Weights of a small mixture-of-experts language model, trained from scratch on English Wikipedia.
Training: a variant of Adam for the experts, 10644 steps.
Below are experts of layer 4 (counted from 0) of a mixture-of-experts language model. Rows are named router (the router's row for the expert), up (a neuron's input weights, with its number) and show model dimensions 0-127. Each number is 128 + 32 x the weight over its row's rms, rounded and kept within 0 to 255. Numbers have three digits each.
After each expert's rows: "comes after" lists some tokens at least twice as common just before its tokens as in all text; "gets" lists some tokens that make up at least twice as much of what it gets as of all text. This comes from a sample of Wikipedia text that the model never trained on. Tokens count by the router's weight.

# expert 15
router:087096089133154074094174071162103162117095161106155136107153113100156134074101093143163142120117167164126134157123114133103142116134136143091165124134121094096064067087104141083157110159103110194155114135112093174111175139134153088087081147154113170120242100127128152157123044146096111098136132132185143185158110136112113126125164134153181105059184163119103197159126110115135134101120
up5:119179073147145150171137080214172126198132096145153127164141163154114153086129084148146125118129179152109151107136149198155107155069070086123111073167156160093069136126107089098066105137134174098104115060097116143143155195095177101096165083144136154127127144100132135122142133146094119109077093117132116160132108084125118105173106143130135141157093162138119109142127170117109164092134
comes after: " |", "|", ";", ":", " in", " July"
gets: " ", "–", "/", " back", " addition", " land"

# expert 18
router:095124118123179097115185125152149163198073130139130148193114129141170159114118085118144115121141129143090080131122133119096164140105086128088133123159118162114115099116087116113139104102125165168123107080091065135155151128115198134078086101154184141146182113106117143113153024114129027086128111056110121212152083079198098103105142117120168088132113092124130161175149121081116145129145
up0:147122151141098129156122102142097138112152161088079104132197126141160046162154174169136138124112076148133177203138160162153149091143149112080161128209143141210126165187147112143126141079175167164152080160160163114154105153135177093105130143159069080155141098127109115182146086171054115186098163150136150160132172078137126106146102147162094115081103134163135195158158116175126130053129
comes after: " the", " a", " of", " his", " The", "'s"
gets: " of", " first", " two", " other", " new", " three"

# expert 2
router:111094119172174096093159099095074123144149113180140109110125190136103138101071078147103112111149116141131166072141123183192088143134193103134180148158171143125074144152135104037098091135196151131107094132134145151133135178082189060116107130131118105170106139100131149110160073148101090118128145125132117126143131040122118090112091130087124097085115203102085140124117153128122127070180
up0:122143073117137123138144121140119151191122133118119100134176134113146092139168118153083109194176107178110074149087092129171179124090153139127112135181100129162136113129181091147108088135108154160116135150136123124073149182092139108078115135124171179123088068099123152169075150137084124160118118131109134112137129098146110162065125128104110100113153156158076088130116163162151117161152
comes after: " to", " and", " he", " not", " had", " would"
gets: " to", " for", " be", " that", " not", " have"

# expert 30
router:156099104163162138130108090143185190139104135098135126162132130132080171111122119095110129125141143148104148148168155119144047186142110098056152137162131154116074107166107148107081186150126144147150093120124145178223147202147162085093103111134100186092106168128125143170124111145109145086098153093127123181092173130115095152130169132141109057121094122101099134138117134145099112075127
up5:190144099125058163171083126129145209199116092119133168179155154121150121111128120144149120173137161128156114138159158124131156100120145099161205142176133121076148137172080112054099165143197138135097130138080136188064158127089132158157132109148142110132116136159094173151132106158131116160108135130129056097075129125125137072149106137118121089127117105158077158092166136111106173127129
comes after: " ", " (", "–", " \"", "/", "′"
gets: "1", "2", "3", "4", "5", "6"

# expert 20
router:123148108158151142131132076186142137170078095098118131163171135162094095094069152135154147094110125167097164107142118189130125170097126144138077109207112126152119145159091118088098133178106133157162112129137103097194163131102171110122125170151180147149120096113163122147188074149144111171092096139143139148124117106131166074146128149190138137182078106116137111212174161130107099148202
up0:120099120117105105113151116137153190167178165135158086167187194135050120039116111178136148139097200104067146104123069179104148180163194129148153145063129186108154080171123105106145113073101099132107143087126090150157140139123154150116082156107126210161140124096108119122158141158193060058125098095112118146147112132119142176086120123139098129130154117103080116106154141126145118167073
comes after: "\n", "-", "==", ")\n", "\n\n", " |\n"
gets: "-", ":", "\n", " by", "\n\n", ")\n"

# expert 0
router:151136105159179119181135140189140155141072156102106109136189159129133144081149113113146134147147106175120183119111139158112158150075153069107115136208160145118098148114099132096105191142109138139139116135148092125103153142102159124073105141118154135120130088180110105147191130223099120119133095055127068161108086096129108105144155089166122111118109164144119140137156148153154141163115
up8:134133127134132123133179073134170128091069136135180161132163130152094198137087116165159076104126150110096185136135126170103110165115105086089205090133174155134089075143095126112100095138174162162156080125128076137153158152161158114134153159109153154119116158071122140140091101155081084082089109097132126176171057127112107101153122153133164110095080141121119124124136144096114129125115
comes after: " in", ".", " of", ",", " with", " for"
gets: " the", " a", " The", " his", " by", " an"

# expert 24
router:125175099167218069100163101147136102126134179220144101167133186169130145120111126162134122169104140139096127101095130144120111207111123102110109116129156147073019138137069178100169130142161140136173097117159127143163120165137188142111078135182196166146117115110154144135105097165126103100121147132110121156142118085141080129159174099178176087096082119124065175158138156124131098132151
up13:134150091120066106152100119178161126118125057110139137220137112087139143050103056117127079124142128146145145151136139145149116158074104105144169117128151132132109037124161145082121148141080187124154157069099106145153109125113112122122162077134169112141151112151151130137134089128075130145126107099126094166113145108130142158157120138119151102156088152122141167112113167125144141141127
comes after: " |\n", "\n", "1", ")\n", "2", ".\n"
gets: "|", "-", " the", "9", ":", "0"

# expert 19
router:117165066151146099156199101176141128073095158171118126137163158098136155129109079136135069121130127177111134087159084193140065162133143103109171096124117122071095096204152107120106157129113163153146112170115168101181210155092172170088161114147130180148105102045165155136143104154062176122135167124216093125149092087136147124168155126136163124108172137091123087115089228140136161136181
up5:068097133095133187131172120181159143156089079122123158176113103080080111125047101157126138136113135111085129117129082150154109155075142138138096151134169134131105140150144153065158094119073139110132122112098088111184166079154157130093115149124113167153146059135072097189193126121102106099161094117124102150129094108148150108118110102128129111146146132117131116120096192134137092136177
comes after: ".", " he", " and", " He", ".\n\n", " It"
gets: " was", " is", " were", " are", " has", " In"

# expert 8
router:076198103155188086127159073150071103142087120206144123115134134114116126139169142180147102130089102119144093154105105189156080105100090112122108159144191124094071117072102133189085174108126113129103162070095105141134118174124137153087103122146153125127111109143155112062152094160108097076123148114114106205065111128178049110114114146075109118126114127101094139074133107114121132122120
up5:139176163101120151149122017110110133149120073099124044171084091089139150063049117132107123091069130141139146135172119154148155120087120038093106090138167107110137140178133092146071093125184109099109139125182105128141145144125156127126140132142157084135078140115132096194145078114148116193104086112150184103092082118127112103156153103118103073108128141099074146129169143078175161132134
comes after: " ", "–", ".", "/", "-", "°"
gets: "1", "2", "3", "4", "0", "5"